Weights of a small mixture-of-experts language model, trained from scratch on English Wikipedia.
Size: width 128, 31.2M parameters.
Experts: 256 experts in each of 9 layers, 32 GeGLU neurons an expert.
Below are experts of layer 2 (counted from 0) of a mixture-of-experts language model. Rows are named router (the router's row for the expert), gate (a neuron's input weights, with its number), up (a neuron's input weights, with its number), down (a neuron's output weights, with its number) and show model dimensions 0-127. Each number is 128 + 24 x the weight over its row's rms, rounded and kept within 0 to 255. Numbers have three digits each.
Before each expert's rows: a language model's description of what the expert responds to; "raises" lists some tokens whose logits its average output raises strongly, later layers aside. This comes from a sample of Wikipedia text that the model never trained on.

# expert 45
Opening pieces of words and compounds after articles or prepositions, such as down(town), pro(claimed), San, Los, leading, early.
raises: "rid", "po", "st", "th"
router:144151136089130120118169156180150071124134144127096132088126139133148147163167088140166116103114132156121186114136136079095120143180125149095125117128133158137137117122147134115112163099130146142117134125086152108127129144112112099141154162118173121158155100135136122146157126094156140150124138135149090132122137128098101137110182103122150115097134124125111158114169135079121117166179
gate0:104156102178123092107122103114134142095105125121108138132095126150075068174088135123157158123143135150130165079153137116127128094106157115078129154065126132140126149120136149121126083141153147140119141132116112144124126157125144104090126133084172093100102126152131144173110124156141172111143130156110131122151126106150143169114169136148146112140152120149129143158160129097169124119126
up0:122096187121127170142146154124116159154132129133140118156147134114158202105161097091100135132133117106110114144145117133116090149113126131178146100145152098114148139113130112134144163113125096084139142096136089135138119083159136138173127146137098131144152095133147134138097183143144079128104124093150086151094136143118110079128095133096141097106100122122141127110137141159085114131132
down0:165217133126158100139132114092115153105127115147110138143113103123106140108119129130104137117093127166109102129101121139120102115142123145126107091145093114137138114116145089139165113157105103121115116113179107110141143098132145127149170168135131115131100132088141110091109124131132144127143146125159105114118137116153135154147111135109129140038117147188117106073107138174142115153158
gate1:167114109156131104145133133126138136123162089122126134150134131140140107172136062173104161153152144131137147089096151149135135136122100165130074106150138146076131129118143121148113133110145134123134154070084146112117092100130108113108145145067139111154141135136126073141144091121135142127150130111107142146162140150162136140133116183170144133106116112145095154119116159176128152167126
up1:116120106116091109146145146102108167135125176161118214107116103152145116149137116128085131149122138143131136123098151156166138075119135130152133109130123147123160107102096106110125155095109119136091124160147136133133148114107097142169094120177088101080132122127092117135124144130109160137107157130129158090133139102117164134123164089129121124127130163117159105115130135149141183183113
down1:161102113164126123122113174117123180146127160101141126118098106176105111138122131116152143119080125120158121098134123133127117127161143123116173128158150154076100143161158127112163166168120117126126112156143140143114164096111158124141139088133195117153086133142109120150149139111147129157085143137153115077073083106110163141125131129147131118124121163137116120128149158131110153084142
gate2:168111128101106140141142142171095127200127174125122143122123132167091145168153162143094126127103144142142156096119116081131158122146133119130149105107146102136109104113147093114096141084102087107119133144145131150140157144178121125095098127129132099107128121139148102097131176114122123104121177141117126088142091160117109121141094113156092130092161140176148151120130102138126092112119
up2:171134117161123138150124150136098087171150151122118141115147179150145124126097129105151177116138122142132145176120141126138168135114131103123182159081137146140109093072185135138111094120124150111073113119093166118096163173161126132122130151122155092131133123085106122126148172117116115121119122168177148135129165146124102159153123098117127111133148116140118114129133132112098100142140
down2:107160121154130094153149144133122150130104095072138137148163113106139152142140125182094183131144141130101064112153200136103128125172107117141184137094142146116112162112153124128103128126157120102156144110128151122125182109139137095133114127151128151115112121142101100145135111119093147136093132151119129128061127136149174136164136107105160143123128129157133117143148120120156107146149
gate3:119144091098110151157136097141116128156115124145132112123108092118115179144119130128157135118083103110082173178115169115108106152141107116084127124155114117110141094161136169112173134151107140155181132117117134107171157118118127117107133115143119109146172123143126118130164118111142156124161117120117127160151122132134176079124146125144111173107132099125123156087074128094177136147144
up3:111137100085113149167129094112089133122110162110132151116103118138113149123143111119142100162077094127107146137113138109112116143119154143095148111093119119120138096093139191073139124172120111139117101101105132147138171119094142118145092112151129121143165090190090119115142099119128143104111128141094118164130140117101153105148142117113113173130148125087138131100074107098166109109137
down3:124099118097132115141139092127066092121079120114111104138150146197174132123149151117164120136111141124122131132165153107134184165171146171111124103146106125103123144140143120113136135112130131139103116135145167120150090121127120099122144166121128132135177119133102075139149077136131106133098085136155108137108128108130130102111117110123102163144169120076106119160095163098114149135129
gate4:119118138100132124151105141155088115140083120124136125139099119162135106099163091140088150143131147105124154141151134107139150122139169109148136148146149114099127084160099151117127155071165071075120119147113175100128130145125106090126104099129150119128132125104132101081114176128173105126117147105137109118119098142122124116124073106122112074094131138120109149117137135147124191152140
up4:105154082116117150178130100152136138122062108119123140159142118128109094115135110142138149134106114142174127107194126101105117106142163138117107155126126153112138103136188100129150081152142153141104122127105144122171100171138118128168129145090128149102137173140081163147135141117145108114155156123137123092131126101104126132122110132099141107137166140138129118132163186099107125148166
down4:141115148152103104083117103093135115113119114119122120108171109105147121179138202124137129130143111129123103109131147129122135170115135142114142119112146173089144149096120165108135129114099140126132122102131097115192118161142106104140142129107159153111132100132109108143127150094165127160123179122111124102085164123182146149178114142159137144165163116076149131133110160121086127140131
gate5:156097116140116103125159127174150152130109172157110116113105118119112153123155103163138126124128101160136175091155121060110092104159150118127126127180146123159111125109154149128140147097113107136106137122155145146130125095138097106156138135145144135153134184159141144118151178091094114128146162153143086140090079103090126140131143086132134165099121112147103134109166105109126127107123
up5:124137125126106113133118122094100135133163126075136144130102127151134143135087137096121174133154132134116116157115132149108177144121117123137122138071137140143136123110138085135147131149151140107146108134123104124108100153148144138100133186093076151120164123097113116167105119159144144123135134096148150124170196158183124115145112225129165104131123123124153120131119097134132149118118
down5:147135143139164132131119111167151141112108156097104131122115101111109134099129085117157171118126087122177180092164127117107103116120139150105157141150091118155152105114145120129099158121141108132146170102116103095101133146105145182132100164143097091128115144143079125170124101145162116113135082155147101124133138123155129112122151118084110126085097122150108133128105142156181117156103
gate6:132131136116089107139100107140139100086117096100166093130147109107124160127145096135175115098141127127074177127142122116157078138144107139103142162118162114133130100115089121151163148132122107113129092128150129202103135136101124105107127168155123124139144161159126112152154122133139111111151112119134171112159087094127144084099159106120160112119164157101093146112129085133129129122096
up6:102116115123160132152160067112127106164141124107130129119138150108121136129136160130092141094120115187157091115144166109084121100130110161111131104171164139135115177103132144105120157109142131095174113133128135138153129121139123089095096119131140096137131151082152181153112157107098138150119129124138141149140088167149152147132075141130097139157090137139157101177128142139116102107121
down6:112129120157068108110145089101135110132149155101128189105158122117101171119099148127079124133160140091131149135122154128132116091138116093123119156141145119123136123119157183153124112129130115158113115117098140196176144117125137145103118162114115138160113140120103113101138146166116117136143158105127094089144155139178128154130089171135108091127133112142163114123160168130103154116155
gate7:104133122113141119116122186144151117132132154089140137141120117135092168123141135154149128142105157130136133150142120128152122087140085152100113115107120132128104130112099131165126172123137094116105155107166156134137129161143136122110123115143126159182175167151130110147125167071132097122153140162149154086090116097113127128070131085108154126093137119154152078105171128142144119163168
up7:147141167158132092152102109106137138121120097152099108070132124090111087151103114141116144081134121104085150128141186136153104148122143104133115177130138089102127142116153097130134130154120137122193145158135107156143158101096141140127173138095122109142082175167134121138115143168115104144139101128144166149151103151141143150140107130150117116137115145143067154122109134103123118104118
down7:171151135157160106108099176116147132105114122140111119186141139118149124087094108160126115129138119151097160127162116128108090102176128126143134154138147104128131115141132137137143156089134172111104114131149155136116135126100108126130097133122099077148148137134139170140125143137127145069109123129142110137146161151129157134096182147103130093112157113125144181133087153076190135103149
gate8:140139115079133125083127126176149161128162151156068131118167167143135143141140120119117134087101122124146109157092147086122108112155132127099132118138104166118128139136131069136113155119112150124128101126116152131140092146129140115096190191116093137128112138119136124156152153106104123140128101139081107134135126139121129153082151103106127144072147144123132158119163081123142168114159
up8:144124148144155128146130122105159127133113132115098120117121126152151119122104116158153154108122190151130094132148078160141158154134113082159099104125114115098156114118096156096082093169115138147134108120096118084155083185147175150134104124122158128135136139107166124123168087141129134175115127126111133166108148118132113119161110168127085123140104120161169141136137140100084135148132
down8:089084102109070140121142177148078131081131099114138128144111073125144157152128109122151087136099140085129122122157110111134108124127142119128100106164110133104117115113129141156110137131105161145172132133109102114171125121111133148143141170143137141150176162145117117137180162161123123136099157077143155173120117138156156126146163120160106163135080141131162118138102128130112124136140
gate9:129112129102126111093073141168106115184143140149119108124119134131146105143122112153074108113105105123100131139112092132121099131192059140112105119101121106150111110140139092131134142107103092114132163100180156125120144119170128153119124136155137149177165135146117128131134145167124185077130138122125118124125144174130139105099130120136135123102153132133144166090147113118134164154166
up9:113136179141158148152161141107169143083118132114140146145114121137128125106129166158143146119163153097137098110146153138149164124080139083104139087152113155103135155133116155111133104167145146155117098137116118097135117136087116152144148083134111133078123127100141085122137145099158124138164097105143107129139087100137126123166151135094108073157088142155119110177115140137118122134086
down9:109096163112120134107156140123161146105136096160117114095123123124151111124124125104104154151161122120147102090172124138125126122113139158095122153098151121135099127119127150097182118130161143144144126129095149148143059041122153125087156150123179158105110159100138136094170143145135163122170108095122140112147137114118110113156155134112161130155103126137126153118146114134180132098129
gate10:111123159120115101133153093104123109200144099152090132130133169142122112133144131113167103100138151158087147153135140110126133115127135120121133116125170137164122120084096112102133145131136196115142104098113113120113096126155114088076102120144098112149110158081118126138163132139145186120126165123146142116120178124141138156104159118138126125135102096174099118128112180119095142107135
up10:142129163118145093138116096094103113180129134154139164125085123135141108138151147070166204124151166135092111144122145116131141128105104131125130102125129109134156126118122152133124148111131116129101162150093108106120128107076104146072119100142154143090103143089147119145114129150126164159151187122118120142116140134102142163124150156112104104149122105162122133128095175131090126099156
down10:127088088154164128149139115104118083130128127123173131110133101180149127168108155097150149120164154107126121115152103104117144165091148109117129123131143144099100139149154109128147134114094140135146106118134173130126113135038098165116126110132106130177094158132125134141144097140126145103129157109135118112132151158104123125123129152123134106194170100097129116161170107098115107159120
gate11:147103166145141109106150154124113145111152103172137088149142123121144162126106087162151120107118107140126107116108099126176110142140105147096137123108145162139122111154130145173120191138170135122097088131130186148101141084121137106145117143154131153156123142134161115078147158117104164121144119130143092114104125135130128132174108136137164101117130145103127107150152105159149145195165
up11:111116150103076113106176108110130118103164155120111144173092129188131167143079111102132124124113162126127100117133139134141115175122104124131130119114106183116121116101148142130107111140119134152092145119123149107114099129103106079084133141109117143104131136127129147128114120128133131163141164135168125086166167071166073154139115150134134118115131127116152059100158129119105122131122
down11:087093120099145143104125139204137106118122173105120136074135140143096131138143157133197129105102107147106091087117149151138193133084116159148138149105114124142111146126143148120133141149123127113069128106140102126157088143100098121088120101157130118124147116136124099117120140121126183183101128116100121127102123138148145113150110143132111125162135125112144111144160140127119154154097
gate12:104134159072134151119134142134154126128139111138111134076167129140115109160114143160096132129115123076178131115098145121137122127117117172113110104111107113121104144157151077127109132101146130131119127098129179119147099114167085117163111131108143115077116111107128125155150119138146116205131128132124150168123161118146163165142117151102162128125123083097147178149146112136104150165133
up12:145088108171106125112159134106097155146089152119112114152086136116123130144129088105123137125127146181136106128117134130148170118133112082149155144159135193118163121109086137148107127115078133119109127131139117145151118130090162141117114120123138113170096142184141094134114097120134155076161116109121129119138078125160119097133125134183108098122185131173136113092129115146135121122120
down12:151169104120122145185138099134107152150141144121107168182152162136141143157105098140124114101162139096141106174091158115149105153164134167105131147132122111107108117135119109150096166127109153091115127139161131153140118111115103127160130152079101121139177154153170156159146113136122147098124152091111113123120132143170110093148127156190136106125164113124126097149103152127140134116106
gate13:120127104119103145122103151113122099159140136114123137164145157148106171140124133169152124144131134106102126154106161093132161166141155120169140125153176104106087069150109160118120134133117143060124146107122165108122120145121146091110155117110120158108161156131156117149132137125124077161121119152119100139092093138128110093126124092148075133111138135134168145082117118089095133169140
up13:071151075086135142143134131111143121129152115135139140113123130134097149108102119176130135170137115122141145140131126067101125102131143148162136099125163147122117102137117109122113093164148204128113110124117180166114125148154164087132167169119111143145156147111153120156129110127145117165114128154101125101117119153145102122134127129084103109092146171137172151133136140095106165157145
down13:105115127135162096078123123080161152113098145095143099078130096113136078153114148135126126124152157124154102105127169082138130132134135162110135138116121138135098144084105131117137098154142141110135114159147137140102122139127120108148090093147123146165131112122104065113107122116147168159146126131142121134146147115147130129108114140168163136129122077115143104116068083128082148122071
gate14:121147114132143109160130128122103178118153143089163160135110145155137082105154086102143129076130153113116114157142099089104115130132164078130136124106136095127126139132123106123127126079136138121115167114104125145100144096125107154101089074110112123123102108100100123114140094145170192127137118118127105123125140139139143129164138137151127116125112111148045136128112070110128115090134
up14:148138113120109084159144141147104080141115115083125124130126095119144174142100133148124136130145125120126131115099174149127123112131126145135089145157078167158140109149132182118129134159115107169130113121122152127120080105162117105109160150125081106126102109188121145128138126162092139087125137042111147132175137099121108130140130146139135121140096086134141112132140121089168139141132
down14:161143170098171075145108110134083140124135102108103134100121190122109140097130095093131131097160113122145138158110127095177133155165135119113106146150109121133113170109096134127134148122121132146159145122134133126153105108157104169103132142106121145120046113132134115099126140115101116133172123161086132153117136134116121133150121094143131137057139169167130143103122118092126123140118
gate15:104158162098127161156131088137110131174125163110132098062180089162144122146184141176125148141101108149133168105096131094173098110167104103129141150153122111096113113146101084142141133157109121131121124127110114156161129136098130125105129147139107145132141130142129126102114124115102115131138122147143212116167111142107108136124128166120123117113160161127135118112130088134147141104139
up15:108132142194137132126109158159120117098106101137124130107118134117126105126125148120147100097151181129092120155136160181120142087115121107136116135119149099137162128076148141159183101126130128125091121104122102113157165120148180140133125136109137101137104157090113108120145126118133080098095100085110115156119124151123125123151112182113136120142101073170128124104142114168148091103126
down15:123114140107132148159111096132127173151128103112127138148080116092115173106138132131106140110126124163122150141122107111155157139141149164105155142114184099103115157161162138098111114115099100133156103113139116122140141159097101202108096183131153132109155130192146122127111131135109116128112134130120143100097111147187125149172104084151150130136151118110126129141129088154157154110111
gate16:106140111118114134121101160161110144127159116148106087120150141138143119149144108180119107114128155131134121121099100157144125140170115107189115133155141120143133112136089129154121134156103132102082165095141119140153103087146139140082166151129115170116091167129120138145133129117119088149162117127107114134110159182158069118160127159108122125072164123142136153108146103139083122164141
up16:107136095135154115146106125151136146108121171140109089087153137096149100150156097161137176066109171153139126129147121099153061098161169128159116134151111125133128128117111133140119132129113129164116128079109142122183114099146144163128126178144156157103102121121134123105113106134136144145176083080129153129121151122095126108116128116119129144118150100125083137137148079113118126122117
down16:122142104135089122134161148130090150108111098097128162209114090142122145113137159153124151159156124110094106101121109129168168069128101126148148165125149161137119156130111097161193149117139108112157114124109111117102110130116101121105132104111158108177162074137090143120106159097108119132121104123097125116101128132127132105136111122111140130153161132134105169134144170122138125128109
gate17:169152118083135137148149127156123145081123105221140121137144152143141167109144099134156132120150107133126090091132109117128078087157152133128127166110130123110092126149116117113109191121159102081085132118111117140112059142101154103138144159133124140193149107146105137145155118146144162126098135123136107103126126122095124112108163141137128149118146113116114140140127146111126128111118
up17:134134113122142136158154106146111131116139073189141093117155139173153089114154082125128146139128079152134138133119131081093046083119109143084127164147099123131097117137169140106138154132163123151121137127132121150110139103103118110149127089144130168165140110150112139137139115113176156100140103107150146098127119101106123138113155128128102103140171147116096121149105152124164125138126
down17:159138136108142128163126121146085109142127147120124129163185115143153131097129119149096155142167114135116123133115123137152112091133106099111139147149133132107101135149151146115106133095168107096135068122137147120127168172123144107106102090109135229111115094129161124135102150121122093132152131123148167168138116122100120152142119094110152123141161183132117155135126096155160150104125
gate18:152184113140101123175161130138112112140140125131143098102069061152157120151095125076142159132112128148137161132123149134119142117138080117107132146177141121104164117087117124115178102113110108091133114118154150142166131189130130117119159169137138123109170145086096118133152158141136183102130128137160116146143148154138151106142140159140125133144126141170132104129119120109145136123134
up18:137110131113131143096143119098127151153063077142089180122119145092130116141140125148144114114155146120126113123141116106130138146100132137083132170119105145130117119142148103163089128137122189137149130131121106135069116080068171129114163095143127137143145126139148119172139118125143107133146139130101148098111101085128112150083140111124119101128095126133160170132129176140082153101143
down18:128145154090132129145170170094154158114115158155117152146079091149133106112126142128154099073111138142154122120076118112141148107138113128114120111157097170139143126133152127144109147138108117144157109095104122109120117125065157109106115124112149144130102155078122195136111088142097147125145111112131152092158147110162122076143107142152102121072143155139143113100136119114138133119102
gate19:160102102094149166138107137114080112147199107152145110150134168132139124124123131137121162103164107146081141150108118087148120120158127122126163123113148160115111152109161099126167148160110141091091154127151154121104114172140148155107127148144146125143152143114144103158177151114090122162132137141142151172113177116170133128139126111128098144127140115137127173096095125128092087140120
up19:114120163098132141107145139118102119129129097108174164147128122135139092111135128112081151119117135125136161125081107144100131128115127118124117117139090157125133144178144126108141114111131151175080108128166133163161161097074123110182131148131118151088161067093072128113102142128137144100115094185124121119124120162095122138127093109154133109121135142123131121129130110180139168100143
down19:133160144102071149164149134146140155145155123106128131110143113097172132107116152115106078103135166180117131117151144097121106101178119156141125122129153174154152128117153087155130144116120123082130172136133108124124129120098100110128124127116132161084136171129106142130141138109136130115108169131152157116126136094072164111107134135145152131127094093125080079137114134135069119156131
gate20:155137100136117140138185137154117096108154125143120072118121125144148120130171138119155144108101174149132113139133134141104133160150112144112148149124174079099101134125163156157124132162144152085138119132129119125120143141094145116132164112102153131155170118131099121139150098101159086151091121126140120156122128092129114100146149156155111058146152125103140141149175170093131172166137
up20:135116144115159138092121117106146137167141116123122150135148088140118126106072118144120153122134122126111142187129115085167147118127107096137114116168133127146133136174116113112148121111058104144154149156116131143112080125161123144130152081120108147095116159120164123099052157143138099142149128166108142099139125163123120122135119085134110135103125165151156149123125108137114078131076
down20:125164107104145107086141132132138164125122113126144139122135146115107105138076128108106146136168155138128073123121121088165110165136118160150096138094125145150098063125090127181115120125120099126121171144136136140094075107137171126160099138119123124145132159121137108125078109142102173141138123101118108118110096179160118132140172191130124123089105118155135117120126119130148152135128
gate21:124103114076141142115107126155142110121164132150163116136157136155101126177131123128171126141126129128166148140092150105140126095147182139092103110133151139116119140151125132180157193091116144078152110151117104118107095093124122099123114102105152154135094128135172105171119114128161147135128112099131145141158110078144148109146144106167118076112129147113108144132107113128136147112076
up21:138108163152135160103112132110139132135133096103150171160117158126166097129156134143096112112135167089121183126110120160158158148126102061120161104103095177111158112115166144109126084162117148147107101131140159073138148119109170141128150115135113138131143117126108143132116097118130151140115115128101137134157118165141156086096113098094121120110124115147103160109100113145132145178156
down21:131159085118103105146198096127131119070085152137114135144114131091142140115130092131104197131121147146068112133145110101145129147117090106115117093130150142165111106090158105119107141166101143112135152151131077084151159125081129117136131107125149129107135140109109129125094124118156131094136132141158132130132151124132144104156125145081141150116121090166107110116090145121105149101118
gate22:128137106120115111101137139132112119161108137147120174083138092148092148121112128123088103116101138154099161131167109165145068153145131144121154140137153096125108082140142171106095136063141087110117092112122105155138152148101140086146126118084130138153135132128114122143127153108206146077088113129157126156087152157109143098123127112134111125113137135107132106104135125127131114148145
up22:150109158088114142146099143165138133153151146114123127115110152105111157158122138137177077133161178124141159122101136128147105114125141113186111140147148104135145158141122083113141135112110126110108141110161141180114093121190105113109092156109098126151146121171112120122134163138115103166153188072127123109117115152160099156142102147171124107134110138135139102119148151121159128117123
down22:150148152129122121122160147139101133129127106130107151087120116067159087107134092089147179098110150100098098158099124134083114106150130137131107141094154141107166156135145132153097159135139111118112163136158142126105105117156126090133062126147135120092137106114146166123109147151075150119124140111124116155140089136076140078118155140138140122071126127137132143140161143140095151119141
gate23:165153153128097148123116136137179096107110129118095065137144126132143124096112086146093122116105100145148141135104101148091153108148090130157125163114137140133112118124109142098111161110146106114168158105122119131135115146081104083171088065118151127129108129122153125141118083142144155121126124140116110151141132117165125085157177125083123133132145139122134130156186138124144115181135
up23:150149152123121113137104168099136126090087140101136110093133170138118104142149110132107138102131084105142176145081095148133172115151108098125160150109143166153116095147118129102115171147121106105127148160125105134117133139086123097174123133057140089136153146142166127146138139160167184123083129122126109124126193119144125082123140113120117144117129131107094135148121131123143124142123
down23:137158161118115130135097159065112157137114107146120129148120140112138155160110131107108122132144159130156145114126089178139115123102093105117088115083123146132128090099119169136123164122145133094176153095132093139118160133122109138077118142139082155146079139169136150145109114120106126128136138107155103151123075120104117148166119104135072113119095090133133149161130139139169090128115
gate24:099178109093138142128183131116121134122107198152108180092145161165086131103133117153134101105098137127125124124142174115102086129147125108118110127116166131104109097127133105124155080157110155140138162063111105162154163127095136118093115125146125117146138105142094127132149092102150126107146162114139111148152153133103151138169129138146156127101159133138141131123105097113162144108139
up24:184121142137105130112101142143168136159160082137101120163145099099142105148106148113150162147164119170107151089123105160132128149134127168112111163143095140150131135127102165135110129137144099073120097166149128107115090114138126142126114125126117137090105114122153153121109156175063140163100143132112170113133112103168111128091124150152107089143115127145097115117154167124101096133128
down24:139179154127164124127154140122144147155138118140136106086122108110090167120116094112152162101112136103146096113122123151138112150126128100142096131109127151153138088101100105120139128156105098136118146154122084152193105146148135155159124097118114138125135135106154125086129174154127188123155147096127137129175132129154112129146161163130185128065093129168138133136146145165109113132114
gate25:074154131137132148132092193118138111130132127123125145122105116119161101155149131103137160181113089142150166127152087088082161114128101139124153130162139170131151130146113177130150132126130138145118117134090142065126159152158149103141132135145160136113101104066111121122132100137120202138129123150155129173105108142134156112110136136116119102140108107126171128101124134104138131149126
up25:192130143122136061157133098102127157108132150110127111181123158170113154114120100127055123103149128105113123126085106139160105135093164151112124128117105102136102112078141129100118094139155128122141132111155131132124117111123101144115121105112078137146137140144130114139118149148175105128127137142135120073115159150125108101126150158086146134147162116092139122139122106130097187131093
down25:093151128188125117099125104142111128099128108090157117113140134137152183115129148167130120127102126114103107128092146166117137138172186147143116156119128110102115121100168126124101134120137143128162125114132113164128093136126129163165138106091160117141152111148151137135138144062092126123104097116080124150094103117119115111130172125134148146098094135158114072089124155120167123100100
gate26:119190114087143125152128152129105135107129111117137113191139096165126145121126139160126114151120093114184131162130133115095120119150103145117097091159106131107159123131155137125136122135118142116108128133150142135151107122149117124166122133079078186116123123108134088092151081127152168113134133094126090134183089130115153145134132126123090111108152137169131129131153161120139170179147
up26:148176153145136139143144172062073134187132151130124137093127108153162167130131123118173117104141149136128106132131128108129134133100157148131166122103124140145172130099073128113170115140095116124130146112121108090128123148153154118063147160101140117142115112143145159104166166149107129105152139146135159150142171109122149126102119106116148144121119115104128142116115109155177116114081
down26:093144146108118148112122128118137079134150120106104096123134140134133154112124166137182114097128176099165146120133132095149143110114121167126128093072095136109123104132140145104152131106088170087115141094104155133102120145176052132139130144119113131136153157144138140117184130129122114079123118125151075089143117131128088140129140120144111094116145122138099161133107137169132122150091
gate27:143107111115132134132115180129156097120153119128150123136132190105167118153095110148126136101115175147136121172147156162149121148169109096109119134094149161115133138113146168131124144119156095059148135121102132134099148146107173147161145157113135108184166119118132145138132180117121114136131128084114192153103137141152126081144134124103103130106134107147087127111137150116106133131114
up27:117103115118137116090098131176193092091167084130139103110180133086142105179114102117134092126113117129119152141117149114113126142163102114099147132140117150114121124108138131173156125124120175127131174134109179132101154106170151138130123136153168126120144123118165167149139118117112126158136101125130110148125088098148142155119167136155126110131107144131119163150167183165147113128132
down27:092132089136187146085120111124115094057127106132137145125151133130138096132121106157154140140133112149174121150128074085166128092105112129140083125125142131130110131111146114130165142127110136175098111207148131100160146121137112152128158157136139103125103114136113109129107080126093094140131138122100126121123133118138130138128142113160133147095171116064128132137118131112088166131122
gate28:127121127135111169127148110111107133164177114116120139102094141118074180136119111142127123140110091122099186125146128107115108178128110130139140101092133149159126085150103140164119119105117130120104184145118128130090116070183137134108136144137122119157135103138116120108156118117112127135096153114105128151138174180138109111136093122146091162099122133148172131119121101171120079152143
up28:067091097130153148133114115134160133081110091152171152110111138065165110091093140146114142123157098127121125142126112123175099111130188137120119146125133101136151084132144094124174151129097160150181148142117135134131142168107157125129118137121134115176140119174149153161107123136122106107115099136114171125159116118118147151144141127159162140148106158131132086117137098109131141129122
down28:127105139132109135161104126136120098134080142101084142153103145127130103130157117111131136120090101124142085159144065114181127122103159117145145119137132080165135125115111114149152145136125142121177137122107150102127121111113130094118136097098161086105145135114105114177101147110167098133099157136113113142158116138121138133127180115143125102125151147110093114139180176078107105087160
gate29:093149131107080112157157150129166124144086121183114115135124091139159119077129092128121127121184103162114137137132101114110083133139150130099162180104119115101128090173105131124129148129119149111142150099133153161142121064108113139125089118092146149129091115096144113166171117170157126147123133147155150119108136121106172130160133112131127108121129114127089143104129147129131168117117
up29:137118157117167139142159134105111122125117126058105147137128128124151106125120125058112136163095084130180136157088162148112137156091149127108137138093112166141142130113117170130102125146087114141187147144110144098159161117140124099129149131093097089097121151101101103125096168132114141137143113123107124129168130128081102126145157146102119125143124126111144106159088138116158096107130
down29:151096126160160121081121101106138112110097133103135139112160110133177078127159132137133075137143151159127143148148120138147098152118097116122131115117129081115156131160095119124120120120081142139165113139086096132100092114131112165089096149145094114157077147092153130136079121150105156151148117138078117154135172170142133124140135116140136118190137142151137109097147129121143112118117
gate30:157133146138161110114135180144160126110131052100127150100119167085106156162124088150104104107125152109123131153097107099149125117168106128095157170144112128132147083136172146162129153190139117103138172141146146131110164120091143113141119138107147085148141116167126087134119151112118103127124131119117142126172112131131081113136097145122135116097100114142093124104107108140113129133109
up30:105109156103118150147120093109104112150161175141143144139133120168124120125140125101136128116143140158109099098144158162119127119123141110107077074098136146146133166094101130099153117062137124157127098150149088115128103100149162166114070153138140162101098130123151142128138114149139169150125150090139138145100148127133194131123147129167113154151104137158139126119105122133161109089105
down30:096127147145128152125126094177119128115135186144130113123128081108123147101108081144128121124055163090118152090120080101103133105135138124118099165125128153131129156132153156120097157151136136119136134136059115135102136118135159088119104112147081081152113128113095168129111101167139170112124138081109125115113146126118109142138139133139114133155094141145119178138154122101125108125153
gate31:170126121104101126086118153171125136116118120094096129130142159119115136169119104111133105062107133134120183132132105141134130151143097142129143148116170136141122155139122121129141159135106078118144127164162087132103154098122109155127099159154110110160125175137163110130104168159135123111109154121102092098143095125114127081119137099086108133126135160130110081125158105137143071118172
up31:127095125159173155154164115132086134131157073139163125072114116128139116111110109155146152143162128132146113116091092166126168159135143098134149075140090148144146108130133133165115095157133168142136136134117189132149060103136143110113152146142153123131146113141113117102161123121107156135143133111140141183142144134139157113170119156162123116126108107129138169137130122163106163134114
down31:130097153107134131103124097168137156116163123110103109138124103144123144165131136101114132124140108192108105108136159051136128127114177137110131150143131161142157144128148104145124126143121153148102189123156102114166108144137160162161156178102161138079145145112120109132110109144160130152152120116142197161101132117159147146141121114126132119146137106098133135113159102134078121108142